Below are experts of layer 5 (counted from 0) of a mixture-of-experts language model. Rows are named router (the router's row for the expert), gate (a neuron's input weights, with its number), up (a neuron's input weights, with its number) and show model dimensions 96-191. Each number is 128 + 32 x the weight over its row's rms, rounded and kept within 0 to 255. Numbers have three digits each.
Before each expert's rows: a language model's description of what the expert responds to. This comes from a sample of Wikipedia text that the model never trained on.

# expert 5
It responds to: Nouns, quantifiers and word starts after the or a, often before of, such as part, most, all, rest, det(ermined), form(ation).
router:142126176100066110134128135147132181176151172192076130107102152139098145126123142192095144102155159113133045112136140125109115130111101109088140109160140175205162123088139137076102110119175121131095139149168169150137141103131144044135122101168000095143096134085113114144120110141080053141
gate0:150128173144097126122127089075112101148185093149045131162101084137139105177118074147103175174159133121091123110088123100131128127160131167138129073129120172184135125127074141141127122102119094208104126113143100185172095145134111097174170175143097106207119148129137126143098186159134069076
up0:111152098122107083083151120130117144163098045092147125130122162102132114104209102116123039128097141142150168147065151066192173158136109114117107155185169140050141066096174201108133103131078149190149089117081127144103146183149133180146109123065123109086148141106145142181110149112162129146
gate1:097141077145129134174190154111090074136138147194147164161091181091094135163117117145110142089112125136133106122118105145096148100143109135109101141166213092135142119156225121166162122095128131128108125117137202180113145143143086112121168081134098129149137140066159132162105154200151058186
up1:125135200103175118123128152148193123086091171118050150108145164171082129106135171173114208149117094120118106110149141083165128128125160109126122097115150067070108118161142167113148098115090143112116134167076119092149147139141113114130163124129155101118082124120117144098108139203146105072
gate2:148170151119102172144168161135138104141113113179133151144169144144150200115122139145129150163148154117140087069148152126106120145193194135090144123123090140158193196148147156079174093143134205152147167165084157106057132171121114141177111085146117095112138128142112053174126201155116081093
up2:152140153132117143127136142113121102140113063127082141122172142109148118183107119127110102109103083130120121153109050083129064103124151119149108143109093128224161147146097103079076116103094146137160060158155127108176110109103153155113159136097065147140093190128134026129147160130093089136
gate3:127105143195168152163157141121131059109081158125197061120094210155135170115093155142190144100136115136141102104102099095119115120139176092068122123150115120081182164138149172153098133215158123174119071123115147153145172108144120167161082124164135059165167122163139096138165161129120116140
up3:135128131169136152116084133139154152165101115169122177153141151089122168166092179136062142089128110140161121105148131152144155153119119124154118100082161120075110135113183151127116149063170073086166176132165149114129112094089095123123163118098094089105117129120165182108147155174149138112
gate4:117151171092118132073188107180132172118135131132120124139110171085112125101154108129153115114158136088109123125146118114153095165087088082150101134116193143174138140090127144122121125155152114142120148129118067149135154168096108060111135088194122084154145128122137144090165109148019091109
up4:175131104111130128147162222133104138157121164112144151150191097183097104130067121124133130123183169132136139190137147153162152112164040101138142205076139092085119107161151098174136141109096087156139204137137126148149124172094130191130087120158145146075170165140124103102102158136129115107
gate5:138134135066084105114125187100145091101125061093135112185098190134134176171079108139122152181099095102112111145066144144132098130131115117158143174157122118173113074112171108145176062147136118199088098085087116156158135157127139141142169131101099087105164094105082132170123135072110134138
up5:106060100133147174123131090153172138111124106098101163109147138129073147055181170169086098134112136097098141130152155113129183150096120115147118078125118050130103140138141139126085080091136159087120097171158149116144156144199121112049170155111127090142101155162143153087118029116157075107
gate6:125124130119096116220169198152144153146139135154104093108136135179113179135108129169135166067152176105139087104152165140146122159141164123085189093129169122170124145119163097139117108094142121127135100120128159154105166138177100066163165156125085133103106170155092108117050141160126104127
up6:106122125128189179087141027158144123182086085125106173137087129121120074096145181136130113160169107113178092109184117088093085153142141061096119174127153065108125129115165185092116131134137163120131142156125141132099136104111091197131088079149203095172157096144103123139155137111110116145
gate7:088136179107148106132171163132181136161148138162098118141098122132122116116089152158165152127154109110167091120134127150137125197117086092118192110146224113119104143053150152101089137127123124090158120171114116136147130064168129083174101154150098123115048187133166081162187114132178100120
up7:176113115089099189109064117158128115124099131106093108138143139156082170128104123138096132123183117123074123155128141106166096132118071139122105097158107140102134099150141196216179174132077115086214116139193154128107059128132109105126123124170196072119098168067108140165104152089132119140
gate8:127111142114142101128123113135179122177089149138176098134125087132059101108132185191107166121106114111197095148121156127155139169176133075150095143192203108193150160136133193119090116094150174143196136152127135147137197130158131148129159157120154132153114134083140098129140129107159132153
up8:118081172104157130116162180092164095118141148134144100093130096171182160148097132145153099089097085136088131128141183105159124153115089137120123149117103133128133095139085168137135204126080112166105116066136136124109174139120065173092138147157119119130162122175124108140078142115100111115
gate9:067167132037186107179176128159151182165136130121063172086145122173128116132071164184139117140176137117123083117168120139119084130150136079082141207152113032137120136097189144131090145164151163110080145123125139143123140115174129107120126182115100162084102150175089093167153142151058094158
up9:126099132217073151122119107127146071111096101126181083153100154125081196102183143116164117107128132069173115101115162114121152159103155117104153073050207165125152143124117143134148134111125094139138105146137164127097137140154114148217118071104202096195191104087118106094119090101170171146
gate10:089116164151114110094125127112113146153060134127110130125170112140099064172129126117083107096142111156133112137118097116104143171148117129054107159143096121131146178136120174102160141136100140119078157082126106185153147121167157121142141052151115144156096108108116118200063153127144134103
up10:101123126103165128113152127089181112090175120085117122120143129136046199088097137127153204120102125134124124090075132193136125117127184139118196101077099118095150121110105152100171109130015148100145154149109158141122111153121118112208101138127112136072093157126101127106170130160135065112
gate11:178090196079158131116175110183146073193097083142155145159125145212172115148115147189171132151066157148144098083068156160143128162107159084126112116166137106140158178124117159155127126125165101125127160095117167152042207215158085119100128102060161109145118172149092063092096099121104112117
up11:148139108118123093142077098145122135086156109168139135117142131201178115082082123167161151154062082128120133097128170089101133142149138128155116187174074143163142181146164138162134179137110141059127116086106116135131145173137084159125126128170099141164118121099199109166087158128152097120
gate12:141142148073164095155175147174120091130062139139104138111077148161106192109085177198183130096149143066134083104166153148134124095073142096114177209136158140140149131090163133076130167132097039164095152120140118153150123158222118168089061094125157096150139159102140116137104119097124105134
up12:096107114129144121148152090110130111130102158117126107100108135125090057159163165090087118112126134151135155113159120146145104094137160135155130140115064101074073112129146148173131152107166136123105127141141139107116093052108139077143167108077171126125180162100134136154141183105180093122
gate13:111112126111130136094127079125151074154149078173148097126102152163138137166133195165152212137168114072106102091118183128176109140078130084069152094187125118119089139103098141138121062140213158155102077096085169147144184164165178165111108147097155103156098125088145095126161134142143143141
up13:130133108132166177128130110183177141114174154117129119101160138064127104111149132111105110158147147128178102168158145153122088127073132119180180106104079092071182145141126089112109144119114124109132107171136073123103157090131125054154124124134138076113115086128162097078114129131137114155
gate14:131128142131199145193166168110139119144155159146112095114110129079091125162115108159168131131068140097135120085183077059096139122160142136133134108107107135149193181100119095179113159142127052163108173122113145126145092130084139075144083168095123116144086143133072106164171167138079107196
up14:141138147130163154059115130163078184146132137120114077105127135099151110118112139143088155071164119093162112139113083161137049171054159080054117052106092108101169115148127115155099190182161161076123163140149134112156100109157122118090107092120180116094100139109136103188115149114164144050
gate15:108156112126116073150101137103113121107138106171103095095137183141096165134075100189189143139155082145104112087145127126074130161108134085158127147138173106106161123123116105139128114151115152136093126118121136094140171170121074129124063122104112105176111118114106110150089100115113104135
up15:143147134100112124115106148089143092124132147045022151156175119131122116113095128100125131152181108128082127109140053121137159094099132119140179144085133101145200142131092107121125118137068219123118112164136150091099084097140130184138103147160132049154116118166104134090109064164156078162
gate16:078129174092188096165165195135193137173103120087095184133124112144091064149105147147121107110124155136095086096126159107062139129140161092101140106140129127147144138167140122125109114091096132175108151113152090138169105124176144119099114122175113094089131132160059075115131138156060177117
up16:112120157065118101083071091152152118156096083165147117128155151130134148105166107095212170134092145129157150145139095174106119158148117144121078120215133114153148118099164151046149075134141110233158153151121112124103207119155119131167166143117102099156113104121152092113096111148184155144
gate17:157114188179113121158128125110133173124113152152162120177040204102096124174167152171100134171205120138201107131098148125098159109135090126080113126104149139090104126097172082139124193132135097177110138100127152104095106081172118137129150127113143084163126107096135151131124128090118119150
up17:103120067086116086088136143123112119128137105131123151173192152179063106181074062123145129138118105148152148078149090137063094097141157139087160123163150141071128067125089122133160142080099144154143115081107112207078077095143122043142070093132164122141103194117133130197076100192121148117
gate18:092151172112172071150110103134135105051102097134121121118165147142110065177078171129104177087119125150113132057131131068142108162139048127136112117070141141096118115122138140098142170167100114152104108143201129095175204136162150125148174120158066102157085097082072112147105068150107123159
up18:074119184079133135122133078185158146079161139124147122161208130175114107174126109105127125143088110170134136106092130137078150164093144127082103113163093175122077097116151124144148164101105124074126137120149132114224142105115133120152175140119099130126039133105113133094124148105123114186
gate19:160155165120144114150114139126155093102139098171089136119138123107125116127104096149128089141163113130072114093121152120090096116200115130081107080136109143150171175140113137144139094110154116149141133152088151150085139154153104135115118187105112141138121180194125106209115157098100093089
up19:099143152125150106163125194124142115184127147114119085077132191127144035091162170144098166142167168131106116119107130159129123176095153104144092172084156137123119111073140097100102156211137082139123105122155118119117141137108070146161123118118107102150105085102127179128120117167058129151
gate20:071083174095098090052079085125129157053107125087105128211083097109097147071124109143142141125155119159145117123102128084165115098081092100107166060163118120116175153079154143111159113140128129158148172060135165128148138151184090112136117101126147149119130101122096114082136141150105087130
up20:082190157063107129148146173137099133098093158163130159132090164205132087139158094131144139125107148121155128159106183174059214127045096142132106141046145124127147102154139102098121126158091079105113131123191076172115108112166100134132115129138119074115159139113123123110124107113157092123
gate21:095116106126088118166092073173137138126097117125106110103102141161051152170124104156154075129152176066148090047174125192103159114140164135137125077187147117126144096197112145159117119080156160133116119136134127103087138079141120087156141067175176131145156120122148097118133104152107123116
up21:166125142078110163139130095144118131162183111100171159107099140164117149119155118120113079132157187144095127146175068176150151140143074198143127163163203148114135136151106115178132141166137138087106121104199070104150117125078147103172151073164161148115082067202109121157196121078155162110
gate22:127112186136168141153085091130207140149095150117085105159134144115164141140183161175076099125074172114112108113175189123087109154180160142108101065124199061111120069078116171159130099118164146104129129145133197100167140127113116114151086139162135126136130134156102078091129147205088157128
up22:125111052131088119134157124129048121165081100140132144086126124128117132168106127169157098156164142140130127110129098139139063146194103116191165153149116128115100186158165082135135148153105100120083163108102150115056136168166134142115133090127121113115123113060103116137117161105157103107
gate23:173134161129144151189129115198173082119127168136093111067148167133117095106090149201092066127167156130106097161182168146088119162136168127048146148075194080183094146116074144090094098074106139159124155189108156124148166130124143093126099101122162131115129212129097119134153144125090085128
up23:119122097165126059207154114054152139103155106113164152156141200093136103164105176139137113143216042099185110127110105122131171125136114143199119158115141176110134046136125137145121148150115123202098151121108140134082126114089103147154158143081126148147167075091168140130111170116135120166
gate24:148119109150111093102102095079072163192148133161142126087085087135102172061170088161117177181137096140186115111093135154143134122145124129121130113153096190167098163136123160115101169096109152077128142121120144169048121145132112107164078114110157111161092063115122106149135118100080147136
up24:187145139153167121072136132124105076148130124150088122160052145067193113074139164133143165062176115129099128124116125121122162149106115156146119145161132104125144164142152061083122145115180117094141129080134100127105097066155098165078185029120128110101172136087120186070219192114177091156
gate25:109096088120225128108169108138070206105148147118115145137134113147108162137117112183112143079083160114118116144107070165095109148193102150089111119194124116051155136110159042084159179138154103101092107112120147146170090108163135049096141172086123136144069174152150123131171122146131093128
up25:131100177123150122081178094144162153133133121090101204129175083078168129130090159166120102099056060101115136116099118127149103176135150110077125094051138141183150145173128095106130094091144180123054181089117109093170144098127146113151181125154087159141097196115106143097124124122163115121
gate26:135155147102146113180113128196145079166097080078078161113170125182118089118169134163105128067155135125066125070191157141162089225135159089119151083150150070139153156086109117136121122140087084111135162255144148092086153143187123103122204123131139114081123127140103132103063106179115143139
up26:148057065168132100089107039166101115102099124094124127102124116103178123118146152130144109136168116117096142167177107111134141135141118188083183145150140155153132117118119132081121147115112133202147148085161122064137211152127109051185163068137175145114131074168086170109185155115193081130
gate27:089129126187103129154118156123116145181119145180129146165118105129173149127116169151148111193121149114131092086188140077216129153152115136100130160163146085124155167084088118176082104126141140139105154162152148103086082082181107125133109144160136152102087140062129132126119123186032132160
up27:150117115062137045097151080088196092127109077111106106130137135125121125150119152157155131101115163052101138129105114099108121138146175126080105123136065114095139159135133140115144141102094143188146111139110172079136182167141123169143102200127118130176157103175116111068129154116134126142
gate28:136149170114172117198107163134130157167141116158057168100182189135111067130098190153098072111114162111055104102194119111129131147085146101102114110073152089132132146148107112092089091097092111104068102097120184149121143164127139158150135085146118111118112200133111104138143116154080113095
up28:085071123096048098111105105117198116088178121153145105096161154127142154113123174091144106140132085087115134169144113148079153116031113156124180146107153154144142143049160154137155143167115139112089054118136097143092116127140149146053090126150125129095152085172162135126144129153135163168
gate29:160049157137193114114167099106159162158172073117073125149140124121132106142138098161144134126132107132182120111138124099130086132181129128093109108109117148106118131140151107105133104165073128150128165152147167151152146117138140162164094120113117128185132160193076116168129156167158156145
up29:140120106063136105186150130164107168102124137165153174058144055125168150099091125124169118049067133116116128110130129147152146095112145126138137123163171124159155142141088177098107101120132172135126156174125174108113157098112063106119078153124125088105142126144075148115111106106155131115
gate30:143103188129135109152113144085125101129143169081124155109163091155112141107140125127119136085111070060054138099131179118153161206098124118178120090087101128132136109136119129163042107097133194062092028128163157137167147111165119114139137070146148165086052124142129153126128102137077069095
up30:132108192163123171171147072125104076148132130131171091128091154157136136091130098155145134142119205107093127117146169122144140101145167154117107078129110146140187111175120135102104151135140207106115099109163103158135169152127085156183178076127148097127087124126106177114083111129131115137
gate31:125100156131075135104078138112119175110114130170064107138136185148128148098084157152165174079227165098138082075146145102169156158149130146129119116163106140173098181155114126133186154157103116185159116175116118153114149089166129102127113165099121076180101152085147123127113110135177074095
up31:172140176088156131135112123099114088092146149069102164128154185152112121185095177096118170072127081166085135140107106157158105093159141138183119153145100136142155065125143123125088076104111124125082144180119129137137145145177153141109128046159126127122097064108089137090164123175148144161
gate32:056091173113164111200111101096151149127115125170110146127042140113102138112127153137120114106216123148132079112160107154133127149073091099108148088112160100144098122092122086115147105138144099045117149095132176105129132115081148067146122115228081133153118117124138105120095167135090072089
up32:097192156103133161096119123122167120123144177142164178146071190149125172165102098152086142162138148118124125102116154124138149134111046094156118136082093166125135014148151107136155137175148127126142123107143150181095132032153098133173124159096126156147055118094128156084205199091100068117
gate33:130140144149114169080113079142180177168100149113134119128149167121105090117169063145115140123110143158137122082134128174172117123207145129129113085127166158157168126133117116174059135094070132137192153140149092098147127118152150126165158147118095088137088111128112122103139100162115076126
up33:181160101214077131122168090136162146129121142151112113110137144110141111111068147121132173168107128193125119148120124144133086114130109116103116141092137152191209131120169120080111119184192118145160107098135144104107130168147139112106132149135133099135193146145168161061186186147142168129
gate34:083114146116087105094140115142148166196130053160107122131153065167143143157154127134125113212143107115102107126149107159121133134142081074107137114133121145162154114149100115192136158163154172111065100159173144125166072129160139129123117079116187140121113181150091061167055180188122124108
up34:135222174136154128146201131117108071118126156158074161142125112124137148122071121136093121081125181098107145184151135078149136161140159131177151156108159141159102144141124106085131100119121123076134097128105118201105098141139136195158097158078136154147140168216163152080156170157114078118
gate35:133189075098117130156165163131164107190135160199142141117127171146105168101123179167120133128136137105140079106168167137066087156181173101098160140139162103128148166169179210154140120119167119083121182149148148151109167154211113105182089149178165075152144124162118076139107117053138146091
up35:112084153122145105181135108148118189146096136022118120105139076105127116178080082074124149136144131124159134172133158100218090146080152123096086129140109125120141036133183090115132129124091160170121058124137101109063111137089140108160165128088111116142110161114104142173091086147138120132
gate36:117130117208139137183115076138120114195083065147123108141148093061093114135103076155167129084139128097144123144182141110080151139196180108121117086108178129127113174122113189168123131058163104154099127201143209099111166105114121151098182104132135116104133135100104126143136129113043186090
up36:090120143099149139082150147142148072090112155122102069133129151115117135131161134132143106139131110083107135100115072139126105081150105087168112144143128114113175170126109078056171059120081092144116101084141059168122117139145103118094113213162091117144155134131157099126094111142093099100
gate37:097152127099069074174128150137128146147117138148126125089169142104206151196123121175110176101102145173126137118151122153189108144121171114129111116166146155168149085090104176092107134211146142135119130143194156099149140138135108123129130133161132134126112091079117124136126118121129144175
up37:124122119151125145074100161137144125134088125141119124131109148122132117094146181170072135145146097132122100111131156075144180097114136107143147108164094115102098100159133174153150096116178101119126131075141143122079132176125089139103128110106174104160111154044139110132112118073138088084
gate38:187193145119102093149154142159121120144202132167127109105132126114107142162139136153184124137149183160121093107177105181082106156160119145086155118136120158133120156125099204107108143144164081140143071146105144125093172150139089122144085118143150064128186143155070106121137247126098119123
up38:078158176183076183074111139176093102152152150112147137174032154141131085146165125133073130158175157137162114088175047174109121137106112132124196107095158125123097153202110092092115088128120154107126122087130108062136147062097110127140088114115131154105140129136150100114187098105127127149
gate39:103138121156126158094146127166171100133073193151098177090024150173132174111132156143145155126135094107135078116203144166147137159170156135113174178193163126145143161119178107137121083129147155134167108129201102082112115126155093147136096080164146117126129136126105149129155066163130128173
up39:126133155181167108167114162206104100092171159116151119086138119123124107084140176088078129121196129151112127122123145171127176094180234148153160155103137123168097170148147125115106142052211106085105174126122145085102153122108091204163171147174127136144211128110150118161136105207138104102
gate40:104180130145123123136182142143155191124132144151111176108137127100126095145064101169121116144091186088150095130159128106088165107139095153052138125165158106150195159128142137063178100148103148138099087108122086121125126091154125119189114111103148144150124146112109071092181149205139061165
up40:140162181125158123165099109131160079125098123138126163141079150075149120140123150132101145144098115131104139135149138163176122165136166138136111135092187116053103122127084127006040077096169152125113163125065151120137136149143070167137148133113109163113110133107133148114090138162128183051
gate41:132166110126110093116193203166122142152135099203106103153083177092134189184133108120117111115115185109161112142167143177073206094126113129090159158193170163183166141092142109138104218123178092145134147132134126112107117095110126139168144144088123158126148140095133173092096147147110105168
up41:142126067120109098129131143068119151138082124130119126129027165201217154089141127174182107122116163093155117114134126152088126112165106143166143091177145108111154131091153156178172121165183113056110134159100111103122084128111133163115112132115127156094154152076164113149154164118194095088
gate42:128126132152147092101129095137135141107163178129182075179098130193102150123051166181118134107188093095074101118140112136134138115100123102131131117174091140168128150123139142182146141139144099122072152117204120103089153109123110108133137089135099098147096101098152191103110147125172131100
up42:070121172109195201116130131131138119175136127097106118133164127139181091145143168143115148135151148091115106118096135125122093152129138138160120033133109087198095111146100122134084148140146143156074133127185167139146128125147093090116058245086128097098136176112087140143059081150113137113
gate43:133136151130116102090158134115150114131105067095152132114077159145139193152099094134125140116150150029134107097086099135105116114084146075115148140094140168091138131111165143151174108192157105158161180094096152134112140132144118150105161069151110091102119105132089122134177134102108065212
up43:111118167142096078119128125156119184120128137214132101114134149118097131110156167115149104194194083151153132111146175124087125130134164130124115164104121158174161101176151129079181038104140128117094133098135111148089106239119135102128118174112134176137125131136109114085138152135168218123
gate44:062127148136178113118131210115188117154103115139101107126148119188126115126111187117181211100148110114085121115144128194121119136111193094088161089180132119105084118087163088155117118208107116158100124145142157192158103170155168100228147128139160129159158147143156087184109136159100124125
up44:134245186146121176178154152116041093150129161146061102099128095100116127103124136164122144224156094115161128114128139125141139103193101151114128170138133098136140143142134147099125159160182152148150089174104096078069151117120103114150093103113159106093163160121119161071167156144161155143
gate45:121121100123187156156174132111106101154146126153123067092158090173129106086174050174170082093136103164151095113137150130141109118132094178123150110147116110250113175149107171132149164126177138125099155087119120127126115118172117132105103145171095148153119147091088119137143079148126124107
up45:092117103106084109141121073125177129074139124143153080143175157143144099183167146144118163064127064113164127139080141108180097141114129125124101129119172143095130087168120112102136174150056095199122084122155112110148098115160062121107156158157131120087129117105107119178112134107107128166
gate46:124118188127170139153130168158109181116176107142083147128129160080118167141102084107134039135140108112101150166193030187116143109076071165153151095202100145093139190091090095136105075123101088142126111153194137107204107176107159139170127107132096150117113163154147122109194165085120154087
up46:176134152136142139105187096153169104122101165078105116130075093092170136109125163133095151164086057202152128115130130128104117160156114148139079167123080115097123100054132103153101126119112105102107166116147155148133131137162135119093130150136156126101139118111058097110120197092178073166
gate47:138099149155131095124162182138110108163125213170073155115161074178088218088085165180141137127125132091117103114086124146153122144096091136067114124160172122139095068144109131114072152111151125136172119118149142080088201087120113119138119133171150139179090071136132120169111113131070125157
up47:162193139130149129172142127142135102093114146134130105151104128122131121119078141109128117065150171116097123167144131100107114194182114145152122118129126112166123143125145089079141131112106033129149143103175089101135171105043105083166156151087118183035158116117149159091199140157096090181
gate48:120098094139114137161129165114110049157107136153132160054093161137172168080134168168187093168117076129122098097148130100111101104106170104165191150135100127165098157151154179121108107157178100077080098089089148133136121133139112144155105149069165116092098084131142069127149144110082109144
up48:111187115128138132060161136184114183089177095139125118141130128118125122110072148140071127108176067107066127100109109228120136143191102109033132097166144124072178124119148122144120144114101137226163112140153135131126155142140175117140101148149115113168118174120123134107181197150191141160
gate49:131126165158180145114111141095147145126125149148104117129156171148088133077125063156090100134086143198065120130094113154153164160153103127179138124159224124129132176144142134136132108156145150171111149158199145171129151092132092103101135108093098087184115146192160136125108118115106096085
up49:145121085107120190102130124103153130168140079163117086154136107158172105139198133122194169117093134111094126164113093176117093069087120126195121166149128157114152160207105179180117240127180100142149190123142107176060093197161109117142108138110157091124090094165112140116107171127168104109
gate50:119142161199141120160117108114125111132150156130204153091137122143098087179121127128083159137133134158135116166125097173145141188145127150114130105128145106139109086142147130120049117105133153150122102155154154154127108213122133136118132082132098108175107123111148117173127134199109129184
up50:144129100107153151160187153081172170150147143160173137063121181106127150127147123113098128131118109099158138114117148108136128127158095113157065180168130148109138158176167150117108134159127051118117088148126121187108114119118154132124110172042131157164114172162102113135119140136104162158
gate51:145108162115145138167196104146157148120089121141138180171154149138097158203127126146204116104107123068111085130155134184094082116142122079047173131101170125180114150084185133120191110110140136129162109142111149151127128102150121103172132143125147099167125154080113139120144137130147149182
up51:091195047090144107124148095096123121135116133108179160136170184118176123137060063119116123150094135164192131140093070094091114088133081079096128160162110127085145137149170130166142127166129149152164063116133106106115103144103149046085126094097132151088129144128129139155149111160104072169
gate52:074126113221108135144139133104139170153110161148165095166070119218144168134192191184114164106169162090123091128110119117145163164168130118173146106100118144175102140131163135087099111090145149122105160110154184100105118149098098149150157098100145130138162107137123135108170117131140166100
up52:101086207164113116169198084116149110118133100135125070149128106117114193140208161149095188094065175144107119113110151135133144114159058129117126175161153162122130138083130102090138139125178076134093135167152092096159139139127107109132079122119162119143142200112094122121170137107159101128
gate53:221084165161137130175146130181174113140118110147120189137129118129070154092104160157119105144090119101111116126134116089177130161134140107131089125124160029167109108175109164123094120074105106204091106151172131089139168173117082128120156175178148105089132159169101089136103110207158106147
up53:050110065104131091136148181141119185156117154121158147128097151093134133082156117084152072175101166056163149136084102165134144121094111071129116129136149158113109076127184138160195125139129140183183078102112137121108118142143150116154087084151145139166123124139143136120129149103124124086
gate54:144164126111144162081137134212113120105083145130125073037086133119113157111104178170167114104125161152184093110150107130137113085083078144106164113150058132177106145058144204123093158109138119148118138126112100147144106103179128132150141134132211111128104068106122132099141162168133101139
up54:166223142116139147197158214142134157101136128100165114140140153183089160093167090169099124169107175184115122132152147135087097119184102147151101121144209171126123121070138126063117181133107082120046141139139113131170154149120134070177164137140123132081051053147117125125190116165046161138
gate55:167083117098096151160129093067076215178106137098061081079107120127146152176116128146127204091153170123196105106120113113138128144116163112158190172094166079149120132113129168141086113158121148131096142140146143119099082174157106130096165086128139066123177175106094124177141131087141096139
up55:155133146058151104113117166140114135145137120143178154129065143122150177124147044130140139167115178136125131143089131137110106171128083138164150160141172097196143197149137131110155181098146163224225086169129143165131105124138099129105096122104110102192111121120139073140125138065119151135
gate56:135125185090104118121126101173177140143103167173078096093119118181120142141136111167121122105129186109137091045162093135144158110120186108117135113119240121176201129136139160067103154172106229161152099179138146097131124138169076158101082070086115101126105176138115014141079118114102104193
up56:138110064134123073142074072191135108118117108171121201143171097152149113055138091096143111117103140145091131176145103132095104154070119107129145170123096116167123141077131151059117117129138123111163107070132072157140181121108159133167146117142116177135163094090173120088122154141075083116
gate57:137108128139120141158112089118180117145114185204132105121114144185050139106135154176125184095168118086135073134155141146117087134129186116161127081112155104182112115099143132125117132078134139191073181081130155159035153131160087048152167089175131163149124140146115100147118095129082129164
up57:137163152110193100157190146149135132144143051095124156104143144096207099115108114125137082139155146112142125080125144098108162167134121096070171173128171114038174147152153150087141077201126121088184127180105113157189130134140133210156121135084141072124168115150153097124166151136146156127
gate58:186088142130105181145099185138129125097119151078100071145175120135137135174110080140154094140160125107111127088144122115217148053127091171130076117079101155186152098104096126143115143102147176141037110169133147160086093150155154135121113119115103133107114120112151083118126120177090089107
up58:132115098105162122120125122124125143086158154111151085109169130177131117132093091133111099120124110129136129182095115138091086157157063120098118119116135116111119119150134127159131181178106095149092118187135164053138111130156100118115094163153153116122088087069129127215068131158059137101
gate59:162141187110099069130131148052113131129154149124072141170137167096111138166138106202139146155159120124110106126136150137120153118138111114091117086147165139137177115058136113176117149171128148047138105147060198152123121094113124126176114167176104049122084116150135062160148165110138093054
up59:130056162104149141124156115166143146163097150046115115093134104134123099072161167100112098114109142110162112121167074121153115147179104100121172147038137105162108136149082125055120121120100133124075139201163141091173131134129123082130098126122181127034108132128109146111109051146138167138
gate60:163141158134097144170095128116116114143099156140102163114134163104089119085137145152132123145158086097211068049142110134103096144170135138136146100115175113133186182152123122078145091140110149127142136130074134121098176148091101135170114100153133127166145081115154127178103128146085123148
up60:112158138146143131101165123189144092140114109150216089088121116161111132134144191117121136095136217124124140150145157148163182108191187149174126150156131161071077116152115135133107123077139164150119138135087117102076127122123135124118173118134161218102202146187056098134140135092137137132
gate61:095096180089078084101117115132169137173145205180154142156144118120103106107150158103141096104124161100081131168193124147073188154096109072156175108081097097137120089130129105124098121134125072121101146154137177136146063069189174141142098147152109124163148099061151122107208093138102110123
up61:120090117118117147134117131119143153142093108145184186076178147162120181137132193120177141140124125104152117133079124092129112091121114165107125099095123120165141092129108174114118122137111150091118149127138129126065161096150117190056151098138147200038146124148122114109124077226155154129
gate62:132090124080128087100120141108162111180152134097136117098129135180158121138122113130146136169177125085233113093117134175141142127114128037130151175100108120169112090189128159113082124091184196186111161119154091141130140139102071110118080109118148104110152133107163023137151083069092086180
up62:146096147152166125085115102135096145090092165068158122149088186146094148114060100119092130123168115146127127145133156136155136124122123125186143105107107114188122135162205179151140053106105139103092112117178166136064129155108143045146107082111183121138105147113099136134183153123129105159
gate63:135121207143127122124135099151148137147135094126151135157155170066118087137081104135078117086119118115114112160120147078120107121132190156104128138142146123158104116118118123080123098157172095153121111133158157134183125152130130087180190060126155089123074096131089118067146166146088079160
up63:119151061125095160136156094045158154121132161130178130172129126128128107152126087152133114164079134137195123104134166124134103121142148148119128104123126117115107115103143087156132106168051168206127132097132159102132133128125143098118117174142130093142128164095122088089143147206175099144
gate64:135089119117055114125131143114118110128146167172137127156125192157137175136175105152146169092173115118170098067130119187124104091137103074164137153100188064129127136117131221203125188149160139092122107109154155148116094092093138093118050113136153105129158134126167096188187102149154111124
up64:062107125082082110143139046173185079107150160175141130139154064138089137135116107097133130112171135154082120108172084079151129130156123111179168114092092114142139116100137100158136102149144113151142133160190089082170122129093157083085143104065127152067128166135104124130079083104134139119
gate65:100157150138126072118127095161083126146139154099150091119139136116118126143109154146149191160150115111152103150143112124116105160154110112055150101147143108120154116128179151104133141103142072134140115108202119100108202114197087158148120142150129190110128067120168131143183127160139191190
up65:098074135150133140158143159141147104137104121155098081094126127114121111161134156122095150057197142091164128101140215125093124113140169112154079143156151144165082143136099131145120073110184167159164137114100144140110105107071094129118126174123122097141108168154079116121187123125151113142
gate66:120090219136116121189076126136123117119111140115148165090147124189084141115083105110144141105118123114161121121125169178156119181158141108094115094124137106156161121089164151143110156073078194090075097162160163120151174096118127131180146131173124150133120125160137092134131132154110169151
up66:150092183187145141129098130112139177109161110125157187119184103138148123139136090160115108114078186136105119144175172133152114121114091149142123080143140119180129115065075106140107112150139183130156102106176152097175148118085095118193141134131109104035142128158192080124111138125108134111
gate67:081148198027151122141146064135110130121047104156092100055142112144149130141108118138186152161107104144130103156161145050099136158094087111097124129140155101146171108144168090122096119118144069162162161138150099132168086197188121151156155122120098129130137128110142115172058068174149127159
up67:144116142160166202157114089135124075152046129074140102078153127107041061155157096110133130113068151199171133164159144126107137089099151149113091112188086127154162124116124134157134173080150157137140174172154142151116132141123118140161184176130143089144170118127144136110111145166123101135
gate68:144099131126173153132181111121138152155101176119120091102071165100125139150169119094125062050124164127158101101114105116140120190168145152122090078141163136110136080144138147145152109087180135128154170135124174131156164122171138149169178104098153160098106124152085183155116137105134089133
up68:066139140154139148119177139190144136104120105114161128133169113131111031109101093125113120117146133157142143146165081136139107139111149063097134113200101109163137126106120152112093128105084135137134102148136122148112081103130092087050158126067110126096129106140057083144124143086093146153
gate69:085099162124080124135175067176141131131130151142143151145106142184102120119155155139153130136213142052104046114145118156129124100175163097121129092157179111147197141141110079124117124126141094096146180142186147137127099067116131139152153153097135097123152078069154081097139159076157073146
up69:145166070129141111039113108083158167108188166149095126147108035073149120100117122147093168094190177124119152148168146149136140117111108152115134149157136157092066136101151161171122101112126199192110088085081100113154137143177148149121132122125124164157097130205116169165098107170077139096
gate70:158139128124124139156154154142159188121135103171092174107132109085131105109131104146121134161181183091126074073147131139120129163135097109092126114160167093163201095108143136074086106130128152170177107139138159162086122129164122126174130122112134097142148156186118063089130095101122095134
up70:048098152106164096133144107124092099182130138083197053084162164100141097145102169127118113071136125127183121109130154111150115145163146100114147130115164138084113130138185161126176161123113102091056173130106141142119134146129110112155145120145175095153085090136104187155050143206158167095